{"n_layer": 11, "d_model": 640, "n_experts": 64, "experts_per_token": 4, "d_expert": 240, "d_shared_expert": 0, "activation": "silu", "moe_layers": [2, 3, 4, 5, 6, 7, 8, 9, 10], "n_empty_slots": 32, "router_score": "softmax", "normalize_top_k": false, "routed_scale": 4.9, "balance_loss": 0.0083, "balance_bias": false, "init_std_router": 0.0392, "lr_router": 0.00179, "vocab_size": 32000, "norm": "rmsnorm", "norm_eps": 1e-06, "tie_embeddings": true, "optimizer": "muon", "lr": 0.00962, "beta1": 0.95, "grad_clip": 2.0, "batch_tokens": 131072, "seq_len": 1024, "train_tokens": 551900000, "steps": 4211, "dataset": "wikipedia_en"}
Below are experts of layer 2 (counted from 0) of a mixture-of-experts language model. Rows are named router (the router's row for the expert), up (a neuron's input weights, with its number) and show model dimensions 576-639. Each number is 128 + 24 x the weight over its row's rms, rounded and kept within 0 to 255. Numbers have three digits each.
Before each expert's rows: a language model's description of what the expert responds to; "mostly gets" lists some tokens that are sent to it at least half of the time. This comes from a sample of Wikipedia text that the model never trained on.

# expert 30
Career verbs, first. The word first after the, his or her, and career verbs and nouns such as became, made, called, worked, film, series.
mostly gets: " became", " made", " called", " been", " work", " make"
router:102143091131133092099111120140135147142139123136111130140145118162123134051112155155125142095141126146129154121155129133156119106116120107149134121123161101103098143128134112154174127127170141
up0:153086121107131061134119147131169144105117117167114142139140104105127110110168178115139119143155131106125132111108110149149151136068121130085164147133145100143105146158137129146115135142124151
up1:113122104138115099099119140107127111123118112108168161115132140120141108137134117072143125128150095122181129127140111137159093127161121119142109139174135107106123134144149123127105127095120120
up2:125146126126162117090098165089122084128120114142118159163114097157135080115152129147114175108169092131114132123125129090134113122149131162156133117112105150149102116147146115149176119154158146
up3:102179122152075143153119173059146127103116094115089132144175172134136096124107117161146120159114168134095136173125099145109143124115124115172137178106097152119120091109128150108161118176155116
up4:148117151134159089150122105132125117079155176137135165106088143139165124146135142104152107115122127130094166139114104142145104112123134168148181089149089135107140125144124101133155098106119104
up5:143068096094135101183180091165120098139149101135122156105106165093093143142130150172170101154155142128104109139131156114129096077073089159119139150128091103120146147086131126099137132112124120
up6:100172086143136110137105124144110100150108116081128122135162153146106093148164124124121120154113117177126110145130130167112120074109142145130110142153148090130150163113105128139155147105161119
up7:150115141095103115144128103141113132122108152151135111149144080137123134145146133119130155154159138112179144118135160151081095167120143155124099121112119112145150153090130116134120129087110167
up8:119112148149110123132129115068140115158115140108120109100141121089139119125103162152124150133097146138136133151138145157127137150098122116093152143085136154110130131119173142151159137110130112
up9:126117112131111137112111101131110121095117137113160161134098133140134122114142117077107159155128135140155146092118151181099126136124113136135133163118118131132093135164100133127110123114098118
up10:139111123108152139130130069170124130137131091152106129129151105171147186083139099099108134142159164132160149110125159113097132110119086110120180124134074099098119145138164095134126136131152138
up11:115087117155138146153105161138193135120115099104101123143078145129129138121146118151096162123166075192148138116107115111129085107134147105117124138102119126147122135090130102113176130160130156
up12:163130137138091160117102118078141117113129129148116159119105077122160157128157090153157164110097168150127104156123164147168133162108099107084140071187155121113081129138130124147119134099095140
up13:161126136110142182103155147192126133083108137136092111116113095136135148120126104157123100105075137116144137132122112164120102162132132168138165128128115134096125110111114149153160123130132176
up14:159148110166146126121140154138141135173142129113100121212157102114102124130120104107124076137147133100155164088112121104129122101128131092103111152097145182094151069100098140133106157129145134
up15:185114150103147131109118100154130127080111124117121098097103136141095107091132124128164104101105161143137149121132138136164152173096113110096176125081137139113120130147115127144119117145166147
up16:123170126155152093093149108132166134155131086172130145162123155106124125165129128092155119119132100156127157144107105142149094122096115139103166107140094126135106143073101148149156150138148121
up17:143125129148132134126124088144117129121127122125129062110098106132128111169131113115123143177114144138144109141137115098120142191118120109158160121100075157146124159111113122117159132102143137
up18:119143122085146103100118101133116115121125079125102092154094152117132097138140091151162151127159179111135096131133104114131158155145131143153159104113143146152143139093144126077167099148121163
up19:133125143114142083152124111152098148123128097172115149124126144109134112124138158137130128142104116166112134104136112166110117110117147114089120147150100105113139093154109098131128099141143107
up20:139181119093112146143152094145106106137108113126151100101119122126117118139093118148131135112121109121131114144086118128091121124145135136134166145146117109133195086090150101150125126148123095
up21:093105131096165170089103103107133129109115080122133106106095101137122149142152114161110134102120133137142112114120099118159054162094159115088173125096065122155119114095101123155129119125166144
up22:139127143125115105135140116166129168179127116139081165124108112119132086146091124119111116171151161139157117153134112100150087119145155127146165115134150159112131085103152112151150133179152130
up23:114138145129140068185100081146135178150133113146147141161118128159128109155079139168136128114140136132178137133159129134094138105130095101106136125097127149097089162111098117123136150154099134
up24:123157128118130129164084144134123145115112142121153106127113140120147073098121114166108137145134168162129148097134122126156144114135109133158133143124064084135180104142145157124158141122130135
up25:162159112118152098110117158131135144108100142088110138147110095168108125120147101158122086095127114120128116133144176156094149145089126147128168131125149158129099127187092117103126096112125130
up26:161153121131146114100152115117131151163147107162106102134150130119085134135156084091126131143158132126187137137111151095109092114111064145193170117129165105181118123093092119115104121107088135
up27:145135111092131145148143132143133151109143129116154113115108115168155119136109115123157155126145117110116166119132132137112139159111157159156137153134133093118144103178147081164076112148116121
up28:126143134115099098148137153145125115096108111142123108137133081133144133171163126151143155154142147087117098099145109144135122165107087112129146154108160119146127144131127131177114104133079162
up29:147114126143133151121120164145153133137157152109153118152154102132123162145145128100139152085110103173165129095126102103146119109143110157143136139115091148171101128161102113159155111124160153
up30:152109148138144167138126155110084138105150139117177113137142176124148107156141135099124125111167137107132161108113154085134173143107097101122142124179126113092126113150083122121100177096131127
up31:125100143163113146166131118128106158125109135102095161106145131129146148161140159105132154134088162150093130126136115100128233162186177110104104146139101134107150135104071156114103129129117139
up32:138082149137090112171143112180142112212104085100144144184102085113132144128105122142141122103125108117102137106129121132114092158128111127123168131117094129129155122127119131125106098127125131
up33:162146140156108121095103109137170177056161099145148120130149115135147118158148118113133160152141130139143163087110127109142116172159128166144135114144152156136141126094159135116135156168124109
up34:168139111162159139148110059115112138151148129134104123128143081116137125113154133138148132121091100136131102133128088146132106123138090153114123117138210102153152159140168144178085134162222095
up35:116115137155138146133125103082106114107104148120105140139170111164119108170149132095129140101086113131144130141160151108115147164117066171122098132132150131150166113090153121091156131060188094
up36:166110129097122127114163106141102147105102100128085141164135114119110083073114135150121156110165139151151087157118147120162107113157129111184110135143122111135096125152111115151109131134090143
up37:148110126143146129083139115114123125125155114144074113122138100080131134126120121123125120150165125145152096155118127099125142094128107118165163142117140126167145163138162150102133116172158115
up38:091143150109155120058087139112087100144156123113085134110119142169124104117129091121133161132111099072157091153134117146136150112105159160134114118120114067142153116140156154099192115187124139
up39:092141095132109124172118157120161132098113128111144143119178148140133105128108108102136094116129122127092126133114119102112125111155123097112124146108119094179129112127125131143138095172153094
up40:145111165124086112111099161117157133136137146105162094138110149134135187126108111113123163113145150112133158078104120093152111130099110093137141123153071145111155140173134110131103076175099144
up41:150109180180164110123128150118133102156128132131133174115125119136145108127099126141155096154123117123084156108144122133102132155133123101144121129165114163118164174146113167119119096089098143
up42:093118144127133161157153118135112133117111174125104140145118100112170124103112089101137131102119085120119143119110110156114160154114126108112114145103151141133157127110100102115132132127156146
up43:158103142131174135163111161178108121096116117134117096085102101122163095100117131145154157093141137113124132142133102146135128112103113154113120129113148145140142102180138167090126114136141130
up44:117132075126127112117102110136149131133141127130123136077155131117154104120122136121089166142123149124159132141123113132143129115118128137106088106142165127154126106143110141145157118172120150
up45:142103154111118094124139149148084142156119116137147101150134150170142140101140132130134174129129104155141103114129175137143075129120076110165095097114173109178102150109111120130132122116134119
up46:150116168149094124136123117148150098090158131122193145149189128138152094135124156159118072175099118125108109146132126138128113108112138134144132111133129090119090148148133153131136129128129123
up47:129118122105125108107121086157109128115151142139079106140104137105085110081126098124092166120098123139140139079137131151155195182137128128161093144116148095126135106114146100125102081194180097
up48:142144124126178097128146145155124160095146111134194141129134136148108161088113140181117116156161127143135187138128114079100136123159147140129115131141106179149113131090118136117121131138128141
up49:177090095110127165181132155091173148141100108118101087133129129116142126127083143135103125118109118123131130115120145107110097134104080104137161120170122139109116129126104131151132111149160144
up50:130109109121123140140104155131100112124152142132125190130156149113148103151124117155114117117140110169112134104133142090074106169141126113127114141124146145150179141099162111152139105131152105
up51:124116106122163149127111123142121108099121116107151125126079143138158176101113118154160145117139114129108100115093153112131106153102097126123109104144145106127084122116065111176145115094097105
up52:098150128103124083123151164112139098138139138134144111109160139163117089132162129102108133128157127162163192106100139085112119127148192107145164134111112119114141098119122136109147132115178132
up53:155118121097116137146137125112115142129090160116128140104130120139109102090147157107100130066097120130131084128129134108085202127126124124130111081151147122116141110134146147161125142138121152
up54:086083155133138162201102130154142129209150102128162128130127094140141075157149142143129084135135141138107133114129091128161097129121155093121106138157156112097131125115096102158091133109088175
up55:122177123113167135144125157121148132112117154114118118086109176118124141103132099120108119106112125126151117075141091111091116144098105123097137100141118160095063098155127142138115126158075151
up56:150157134115153144119152144151104160095145127142103159109106118132158121128104103064114116146128104149116140158161115131136153101121095175096110143138097128108079134095166106118173136125188118
up57:104137109130166103161120111162151139164128158108123142166128147117111114124138117144103159109139098135138114082129141087109132105085155095145128093115132156133107144118103129117144162120148136
up58:167169155143130110119148100124173114109124092127122151124124130118127127130140097125159115126148160123129129077139115113107107127155134119144129162133111117114146125164128117129099083142158112
up59:162118113112084125137146166138107134108120133162116088107111121124096076124101150126123102077142090126121158071132141134122129115140145090114116095162099107128136138144091123174110121151139113
up60:143159118108101132123130175136120177170126124149139163063132127104156174147119100138090128129122127139134121144111140116135187146107142120122144128094118107159074154164126167127114121139138087
up61:130140135132137190122097137142156138106130140113133177106132098134104069130142084105118127155143129127126112149122149183138106133135130154121136108124108140112109095161113108117158129125115087
up62:172097153140130093105109126175159110107098132099058145156125146100172110070095126118137159086141114136108154160155115139163144104176158157076128111142155130138127158127129182121137116166147113
up63:154083134121098161104135161153118129200080126168137132147105112157143119100069200145175128131122086132104098119120115174167105153078125122104197150104182129108129141141096145129135147123159133
up64:129134118176103103128100157097184117121164110124151090129152152100079148159132127149131140129078166098183199106107143096129113105162137141132152185087106137153126113142147103143081152144130108
up65:110095131074104130154109156187131123145102139099091131129132168129145155131111085116140131174111155096138086124126131127156118111135086107120150134099145136118074122111121128098120116117127125
up66:145138096156110182143129149162114120071120132120142102112160129118104134151152147112122118111102165132157168174115129127137134156130127142134136134148127095144128117129101112136119127127152126
up67:137128133125117143147179148112149135158172107105133132136138077124117119142134125119105097109168132110135145123110140084133101153152133132145111120150085107125140101124146132132121130103109117
up68:096147097154175123160139133108131113163136104115116113131136096127068142111135101096055126112108154163150089096141139122094138142146122100119122140150119110132121073129132113164160113143126130
up69:176092144118120109121155140112096111147125116110079116159112139161088134117086135147095132091084146155121109120129136119141085146103085152128126127126147138137120146140114168167155077159114117
up70:106090104130130161112143067171146165144115134154163132138117125135139083157162108152115100138159170160113157107138126095154134126089131157126117091130088126106125088126070124134095158148132149
up71:105148146087109102075098103179158168119119129159133128134097109130119127151095143103139126111095153121125129140113086177147152133164150103095117124103100134103125104102132146126116119132161139
up72:130131106103143182117128133141163153153119125131185206117123116155125147114064150116101098130133125129141129120108124104178142123171155147128093159116150148103080151142122124110131131122125098
up73:143084136108165119154144128122162106129138124108153127147151126119143123126063151167128151112143118142143101102129110144079114152138147123104139118136092125140117106166091111128185153070132122
up74:138137127153123098144112129154127127088132163139106140130118128115163098147115131136127131119113128118149152114094155124134151140174131125135139092109094120104136096131134122140122154125091117
up75:140192124140124098141133127120154139133157091105097153139122155109133149116151164094153091139114136163141127135097107099183102157147164132127123118122109136142132130148098150149163136128124149
up76:141145141124103128108147072141149123100098133109117116139142099113104102153125168146112146203133140107108144121137091085130128125185147102104160146121092130126129138132115138138126120162152117
up77:161122158110133093132103131114164127113122106099090152140115140097081118108096126114134187108156130156095171109154127104136160121114125129139080126143142133129125123116116159104173117117161130
up78:126133158115144137128134176152129123130161137134135111137089168118123128119166143141129167107114097135159159175082147134136137101143116149111096164121148117126112095120115119144117173147142089
up79:158132140128059124150111178161133150159116159102142136146135185146126129117161156114128084083125113126151102131128111161153091137170106128118142102101193113165111151137081112069109147121133130
up80:110076128121139122164107133092149119124137117126127087118144113129135108151139143128112096142124156106100149130114130119187125158129129137143132143116129124136149137148138107150074143138100148
up81:112158107156127209140150153118126130142147115110133176163131097145145129141137155133122132111107092121114092109134154146121117093124137087151129131165109146138151102130110112098124127163118146
up82:145124123104118124125098095134150144074132121123151135125114143128144149095139156182130109135146120165152125118122101128132159090113138178132153129135080138121166115128147120138099109112144133
up83:120135146118128116099110133144159141147142142080103121147111196121136136150108095113182164097125088078122074178133140100161152113136147155074114106153138131123132155105122111118129119123103126
up84:116120123178144114133139116176114160177142132150107112120125086162103103122153127143133122096100140128121155186129153145130147132129140146121095118106126162137109089140124119118085164078112135
up85:141155129128103130132123159153174109175146112140154155129169163132128105125143110096121102108151111154166141094123129152170129133179123141148115148111155146133091116139141128148138144108179060
up86:136107105128113132144128051160159115141116151181126109115150123145164127085110091121126127135138104085156158146140126148135091118132142139123095115117127141155142150132119117145116145111115138
up87:117147157143172146108093069149132094139090164115185124112089174137137177082099145115135152064116127163128161127089101129132120089160131130162149135154142184081134097127110134089127134094156165
up88:128143145150142159137115148143099121180110136117134131127121141083133152172152138121143132130177115124147140127138123132103159122148080114148153133123115144119135142127144124146144140165126114
up89:126153157099090079118145098127122132106153133109144143129100150111133144156134183132126153081141119122162129101121083145128119086136148135106140145145109149122121126134158140091174122096162129
up90:115082113113112161144112107109100074078093083136179150126162116114145145127135110151127090145148112120157106136127144093110148136136131166105125120112109099109073190123096121144138144121085139
up91:114086128112159118080073124144093138135121131136092132153125124149097116100152153139119109088088121135109086116131103135124151118141128136102137159096139153117154119159079099135133137075138183
up92:185098093113121110105136096141088158096142161143120152169150150107139103138134125105102142129128094118093195143143117164111102135143094136129115121139121107145114100116125112132061135095126161
up93:141087146130154111122155135096126141159106107138088144119158120154162134115179117103071082098149149151099105109141112113130131132114077173148156114141132117125129147141112118161153148124141142
up94:178129130159161115153123125151131177186117118136097093112109166128117086153118127132146090116162108168141094106117133112120136120095146143141099157132146111124157118131102115106141139106169132
up95:096136106124140122111127144123147143163128133138092168111085163109127120130085145151154141186110154118154120160122094108148150088120095119127116129129126134122124120118134149152129134109105146
up96:121124143098101122111167071148119085176140093145136161154125086147138127114139137109166103183126172139104140146141121122141096061122162144127146145144105106111136162153131160136186145089111113
up97:147123113174137137123181144153109150126155137147135151157168124140158133162148132162108158094141155123145135112112119092130147112153126135133097144147103116120160107127087123091131159137147092
up98:152100137137107167164107083118182127127114119098092141077128083129129111126128159086137123099107089099120080129133122109127157119104125105148142113125163151151117118096139087165134116102119147
up99:112081132150116150118114133077174159092109133117103174132135097124116116101129121086144133107150146119086135121132156091136143170124144151103113145111124135140168124127112131104140133191169148
up100:124109144115152139099132132133118140187130138141133168079082116105137131119107122061113165136099125154120136120106139119133156135118139127163109137160136119128111137124102137109160129122149163
up101:077140128158107148139096126135168148120142101145179128130138146109093153127070101061116119097135140117137148126114125135114116128115168117143110128124126147129104089142076131130117139166109116
up102:124148156095109116159145084131147082095160087098156100124136154164136083114160093120152108118133115120126140123140136140146084078155153136094130158115147107145137177124135129135129142153095090
up103:158114164160099141144156147130152154130144108123134193107128114152142114081109111152139118160166144155137135100123135140115127104160111168133140138084146129183096152153119123120110121123098127
up104:101117117148112116155129124125133148114144137091120183129165098101110142110139109087112149154089150126124123071136099102117073139162099166086109140138116153166103114123119140155104154113107087
up105:135161125156097123100093088101088173080103142092145153103145108095153128123126129129145086135123105125140126084118144102142100181109149143117111177121103144153151119168123157097096134135133141
up106:111169136146104104101168130117094119093155100100072134148111109116121139104122112168153122164132111092107117124142097130080113130076136159048197112134149085113108181130098139064120103141103128
up107:121103117119098123165112144114141150140143161170111099153130147111139109125152175139153124099134171064068087134154140119175108137167138108141130153147128103162155116112143106111115138122128166
up108:145130094108125137132120124131124121106116175170107110124136078100149108139141130143114119144148118140169148120134157182091131103119095118095152136103110131108115121158115133165127140126098126
up109:120133121141158093114131119104118134120148124129101125152135134153160155157136130094177130094148142171078165110115108107124080111132133141119127131106081150051162127115140114135137141155109121
up110:122140134161106146105093137095120116093142095111109143127180130128106103134100078123107123133124137136126120100125105174149057101120087112121135106146113138118149109110117114177088111152130081
up111:114116159114120125137115132097111097150140108141122119133169125178073138139145116107155118135147139091167120170118173124132088161126128132126126113122112125121120094125139142130108115120080116
up112:153098119145089149110152096141153155139119145146133136137155151126137074121149167157127140103178094193095087131154107083129145134158122125130131098134106109132136085167114137154161139150122107
up113:126126111191098084103156127135157147124139130148101151165095084160136062151115148120125111090139139093137139085111137164160122159124099110171134113116082107153096117114093115155104122186121108
up114:142158141106093117117116114144169111167080095123149162140160112154133107142118098120149136142113146077119155133129124128164135122166105111087151162109145094157059132133131128082155125131133120
up115:135142130112119115104167184141165143181166119151134123149146103138098152129156110101166098121125119121124139158125134146102156123126120126092134127086072141125143126136140136113149131186086125
up116:136169125122171097151122146074146090106123143120135109125130121139151104148083125113105157084133145125135091138122122131081108116095065142164112128089128119130124150148155095107134068105123147
up117:105143111133143144094092108161154140135122116114101136133130138138140101149161118144093152149112128084114113122111118086158149161113148143084116123106118141098129134121102113121172149136153102
up118:130103123109104142199131120167117120148091152124181153138124149167098121121129094122103145143079124142136171137123117157130082121119149119093185124123091137126112152089079163091088093135141126
up119:135142136120131109115129170167111140153135098114135100156112084132099155088154105159102127103111128216108143169146128182133114091109111133133139107129147122121099153128094148159172115165105139
up120:115120155129132122148123133121071152109143129136118118164154131083120158130128118103155136180144106141135150150151085148152108168086101123130115121157127155090144125142124133130133111125103143
up121:113141143146104113145143109106169107093144128108142189099131133097113156094124132150112117105136088134126142097101121145162137130128092129144098133112073105113126114124139126142119125138102103
up122:101126146141118099118122147105136134131140102112097099094146115124121079095128110188163135162179125132146096140136106156108129104128155153108094115141132109142100128118105116106083134105115127
up123:118102128083149121127116165138128098131137140139130107122117172110104134141140085165116120124092097083134153146104128141123122097144169126163135093136109130124163109139117152110114114100078163
up124:085153129134128114122149119158126140116114137165110156117142178154121135136166146144156099096127146078138129127163127135132178112127183131125129124100201153124113174113138139142114128124108106
up125:113121101152132105128143148133144075108126153108165154112076109138117142112159128110138103194176086154127143171138109105159099133111120127104056160121142139140166135126085149157138131092103143
up126:104170177120082117095125110108122122167125127138134114093093145093129094123151134144144125154142125133093100115148107154141110184110105109110155134120106121127087179128107126125107161127144148
up127:099111143113142152107111160077105163127134167108095087113111160115104117153140146150149110101112145139116154151116135138116140068167150125080152104119103127132143072094141089132198115138149125
up128:127119138123098129149148114130122121079111113132117133135110135121064089144074127170173130152141145115089114147129130130131157142178121105127155104119157127133116128104128127154120158126177123
up129:123173115149133142144130134187166132087134064138112119119109113128132129075145155121125135136104139130100113105141098120142131162112098140117173124141146149149097144131145118134151137079167121
up130:126126120117133168105099120130123178128133203127136103134092106099111137116111142110127128106138110119116123108095110129164148092127121134128135128113112155128129156120083116103098163161194132
up131:086091160131138140124111148093140152146101120122103138116113120127132138088104109121162131143147139156127102114126160127138147093131161111160106114149157094140155126139146138163108138136103151
up132:120151121099103141089096086173120161112106113129156129082118139129141161164142122166097119101100090071134124143086130129148158124162137120117167158145128141132088167137129142116138097100132119
up133:088187138127165167117109143105150071113122101094107113132144147141100127114096105092150143134086119141158127118138137103149153149088124115112122117100125115126133126112116114150122105130105128
up134:079116098157125121097102171081115139136134121133145097173087122106119151114108151129138097124138120100108158130112113081122149113106122122134162152134106102105114136136137142110132099153122124
up135:101117138076142130128123123113129099169164136188133125090134142132124176140103140129125158137150172137110117140153123195093133072120126129152086137122111168127149158094138174153119126131092148
up136:140098100130130147152124108145139121130123102169154158121132105131103074108124165116102115108092150140100087149139132177120106104123097160129133112112135143122102167125118146126126139071169120
up137:138099150158113105049128125115143136110151096137122130154170118146106140150100124113115134175164166109148141103105126120139142115150103108117144147142109126139157148154135151113141106125090133
up138:160174092067143133109109164140133155117072165135131148136131114115129150117112151103148104140108141150105141082146144156108160102131113130133141170103081140114126099133100135102105126144145123
up139:118118125086160104105122151137159143114158107136147108116110078188106157136128121127113093139126144095136116114117138181118127144165143124107109133139147112139137130112127130141141106118130176
up140:127099156143143140131107116096154147163133128142155116144172111100144122137161096109087111159140137100107156101111145144082126161167121140171130117136145111132107108136118094137136133137145112
up141:124178136145150144104137123173143155140113142092118108137146148137164145080149136117104154141128120142135120129140081153116131169119133078139130120097197115155129151135149134138129103124183150
up142:111107133141102129079092133128155123152101093106146137154104041148139141163127146137083150119133148107112152156128151109074133118101122149097131132140105148165126148162120111133097102138090147
up143:128101170147168127117180134125131158125146163151148099104089118141133129123109140124129152141131143114091107132112128138112065126132123130157115133147103143109144124120146109133122125090115141
up144:109127084119166117111125125144154132114113113135107151113116097142167134114118155135120170119156155157166118123143116080103157121095157099114081113133074165137104153157166139105136104157113136
up145:138120115119097139120144138119126161110123131119147133132102128118125130125125128148114131080090104161153142139133129125120147114165138079094142129131115130172111126147100093163119144156134112
up146:119114078131137121123148146147165101109123095171122094106111140129124096130145175146135145121135122125137121094101092131077135091129099144074122119126104130114111098116144159147179123186107103
up147:093126102129134154130131149108115144178120111139158116100079104121107161190131109149107124147118096168123102053108141126140091114173136126135122151150113132169126123137121144121137174144101122
up148:117124168135130161137135143140144179091136118097112107152134156113148179177104109103143178164132101137082133122136146168174112171158147102148120078130129135144134118135152162129109108195143100
up149:065118096119127148154109134125132150138122156133144144118156113148125135146129102152111090093124109151129160134118074120104143132103200081092074107104118173131162121150134126143146127116107120
up150:169127129113090132062142153111115099086129092155123097131103142135132087142093144149158134111082116099146125076130101124112094161087122169145155127099121114146112140136167138159124167153126101
up151:132140127139134138116157129123119144127094054123108128142076143109126200115128158134159126112078148118163097101114128085133116165130125115143119141159124119164115154096143133148187136115140170
up152:104174108122093110165089154101108132073124134135146151164136107133125117120140151086152109105160149132121155183123115144114152162075134138121152136129079131094174124167108117093127116151133131
up153:164119122140104162081103140131140121107134129114151170133107118127151186141129144121129159109130132147149161111136162117147167112129138091122117098115102144113129118144119117147082116167072164
up154:120153148112117161127123178122104090142135100144126112148080123139088130146137111115133177155101139137122086105142153109107157106091121150109178133159153138116136147134147131116163131119155147
up155:139137135148136130134150100104114144111156104133081084137094165153116091142162084151122125126163100134103143124148113105161188127092146116107116105113127117116096151108141129087088140137119102
up156:122126107162126097129112135143130152130111109130126137104092100109143117107134161087128161133115149102122079108129169151114100165139155132100077149117138135137113124157119083159155119169180110
up157:124131147139088119112130139155135154177098145172113174093115134093106160117127133114123108147127120098145129149130138139155076146135105135136113096132129085151131120117135130103111134143100124
up158:141146118133102113108153116160114124172143121123166123131133118119139083137123129125081102135154123168152125090146138110120129116168179138173149132143070122161145177109106097169141113171129132
up159:134161117111128093152143102115131114143129138154103085137098152141114141120135161128094109153119122155121141138133148180119137122093130133137085144135132130133118112133161131137169159129146174
up160:104063135156108140153161135115128114089122091133085111122104142100097165124182108159099138128131082107112136133121167117124135089114156149158145137135118139143131154141081129092155107133116143
up161:144111122126130148128147128133085139122156108137109092086154106094113146170153109096170131161113128140110088118141108111079173131172106160158143153124131169104121101116127150130143123095107121
up162:074112171111136134132147106131114112124124084156110159138096158129132134100126062163137176083111130137121141153133109099172162159130140180144174144131123135118137113112107119142136119133114139
up163:084154131150083138131124131138123113120130141132115129185115140126136178085151115125135133120103123115105129137112155189138105101090110078118146175110156145119132093156125113115163096136134124
up164:131097121122132103134129146122132140172129075127064157163116114118123098120109121150099113140111110146158149119119128144126128073141146123129113167119141122143041108166118125126143151114149109
up165:161125135130049100150097137138107098108148100142137113171126124139100122129161137165133125155171146170105125137130118110145109120110098119129108120128138102117122112160132088106107120142121172
up166:124137137094097102128119157126136120177141112089137103138082133166093133120155165121115126110138091149158128159123160124123122146152123138114129097130102140156107161155176145123135120173115120
up167:113108120091092106103152139118156143136109124089118107118119124118098100115128126114141096110116159129120135087149154138110162142143079089143146145108121133151124121159111130097140165102144134
up168:144137133142111107117102094097088135131124144147106127166123139118165102125153166139090150130117123185147152123106125114128073116174173136147110155141158152146142091112130126117112111085121139
up169:117118162120174141144117117119135148118093121128102179128148067125122152139108108122151074160144128152131107092123100173071135113171117131148141071145098162129150116111155089145090133147156122
up170:123120098145154118076143146109103132135148145091131118085153106099198113148140128109129136103116146073133106133118145126104127102135133121117144118148122140132166148136119163082137132143102124
up171:099107139129129174111124131124121096148100141113079156118076115118144122112130109134117159092166094123153155122121133129149113131102160150135147109111171164115101120092123103139115151056129147
up172:150160137134128154112153125121148122140145121156181110140130112177084132105115127138131122078174108140157139127130104125107104101179146137124171118112130144076123069110139077134131117137162135
up173:163103109132156141120166113098116134146134149116069204082106119139165123140130106080140140158129128137136122150135143142097145087192163141104157110164114129140122097108166148101146131139122131
up174:162144102100147100144096126188115091114157118130175133101148137167165198124138114145144144117094122132139111114163162137127097117110141121127130160093098141116167161144112105120129101152085134
up175:124119142106125157068146122121129155123132120183109131116126157146115170119138127112144094100132091142124114120118083161169122138129084141139141130151113138104125149107197120122078117117094140
up176:192099114117142155123156107167143117151121112131122129121154148126109151056109137131121121099145094142153155129153139150113128081135143126131127122116161115142093153156127116146165103122117129
up177:141149138159148123156124126145134102126144107120113157168162125114134065108174108083158088117114149122126090115146147115114143126107127145146134075127175112152135141126148135163071091084138157
up178:115133124160149142144149121122107105114114144143119156146140127092111130138150118112159135093090116121143161125136124132128146144125131156146160176124133123127164159172089132095170113056123128
up179:136140138079100097123180139132175161108091102158137165112149156094101143113123138119097151143140164147141112093140133116162138156130126102136132123138106148084155120151141144144102142098127141
up180:138153112128163137077159112103100106128148132136101140121150174105091134145137125118112117141154160150126128122122095119124106132170148144152171112112180122120147117156171111133089093175147094
up181:119106124130148120132149122165098127170112113150137087132143093135115088114131159153142150132126131167120087159132145163116094115173117116152128117111167106163140125119112103147145129127127168
up182:122157146119180159090105131120148141098145141163157059091090115135149090139157125121123159117131100139147131158132169114098129155120129144122152141136090147081168076087081110133141140071137151
up183:147149166136137155106117098113140112183125131078173122108131113146083073096115091153110144126152138126108153172108163100139132077147103131133126168162120111174138169111093117090117128117109133
up184:134112102156106125118138100157120152168142118173165144109139139145171071109125125122120135117149136141111111139135102160113125101103139108122130122146104139123110126119152083111170134116105125
up185:164138133122122156172115201140136131129140139133124115118109113122133169130134150123131117187109117110123130116142123137129149118087138147111133179141130130161117118160127127112107130147080168
up186:136156090101156073129127150132141193142113128152118122154143123138117110146083148164125093137141142132099158119114121117136091148129115095119099094061126121099151137052122117113140119149133169
up187:146151124145111110131137161184142132099128131106197169085140172139103133150095096128123099146097119136134171053128116095147107118144098149124142132143120155153142080157105149110135119117132099
up188:118114122112102161146130121104152143135138142120096158065151111091104165151171181133135132123092135130153115136144117098135092133103151141113154125106131117101145160130075119154116118116172151
up189:100114115082080132093123144137121086141121140158158227139162133107144169120136135106128119126172095099128124202121101047108125124099128147111112185145101144152125097138155167150124115121096098
up190:125131133077111099161114162084131167119143130167082177146113116104163128058141138157145187150096123120108086163130160100129130130118123083148144130135089127090146119127125146173141110141117175
up191:136162132123117140104111133180127115108110163112123130105134111115118122104107121154116127115134154156112110089139084169115147137098112164119154142128143129147088136131144124140139116137095126
up192:116133168157083143166148104174140155130156097150129151144131148144133140156130119159098148113104142111150119110140129117127149107112164122160109148140170158127076100147144117146182107097133146
up193:153142149144098139135127067144119127133093146116135095133110123102147120166117149164170107160181164129132156162132108158166147148151118144113112154111166084147105125135142120159113135123146091
up194:142101130142072113060122125137133085160119126138116158125161133124101118131125135153102129170111117085153077136118149121140123164082159139145106135105147143148105120145118155146091133119103130
up195:161124123153142144112154148121176144142154113120144115138132116085138115131107150134161142145133118133184138141120158140166085157146132104145144127116116100141125124122096161125140122159107160
up196:152153142142142121127148130171112148178134107172125109108099118101147182095147119117103115115164120167079120089131157144074150108123083132132131104136108139124110102138136138087108151099126122
up197:088150119158108118102155163079138175142120120116099087164140094154083145148141160141144161126129147105121147145116118105130139153102132133109160134128143146125095129143088164134076156092136136
up198:149098107154106106164138105148140159124154110107141093115147107138150169140112118086130123137109145145120117098110150121122131131121087125180163122100095113117118112146124129134133118092151125
up199:154117107159097153124136154084165158098133136132156092132145066141150134146136140116128112111148129151153161136094138123118151136140118142153073143110144112127115131120079127100117136099170142
up200:146131138112102113155131107095110130182146132116144126104142122153119093145100167157113119103147138112113139148120092134163079095161156139123116144138161128129152119141109104104094133100126169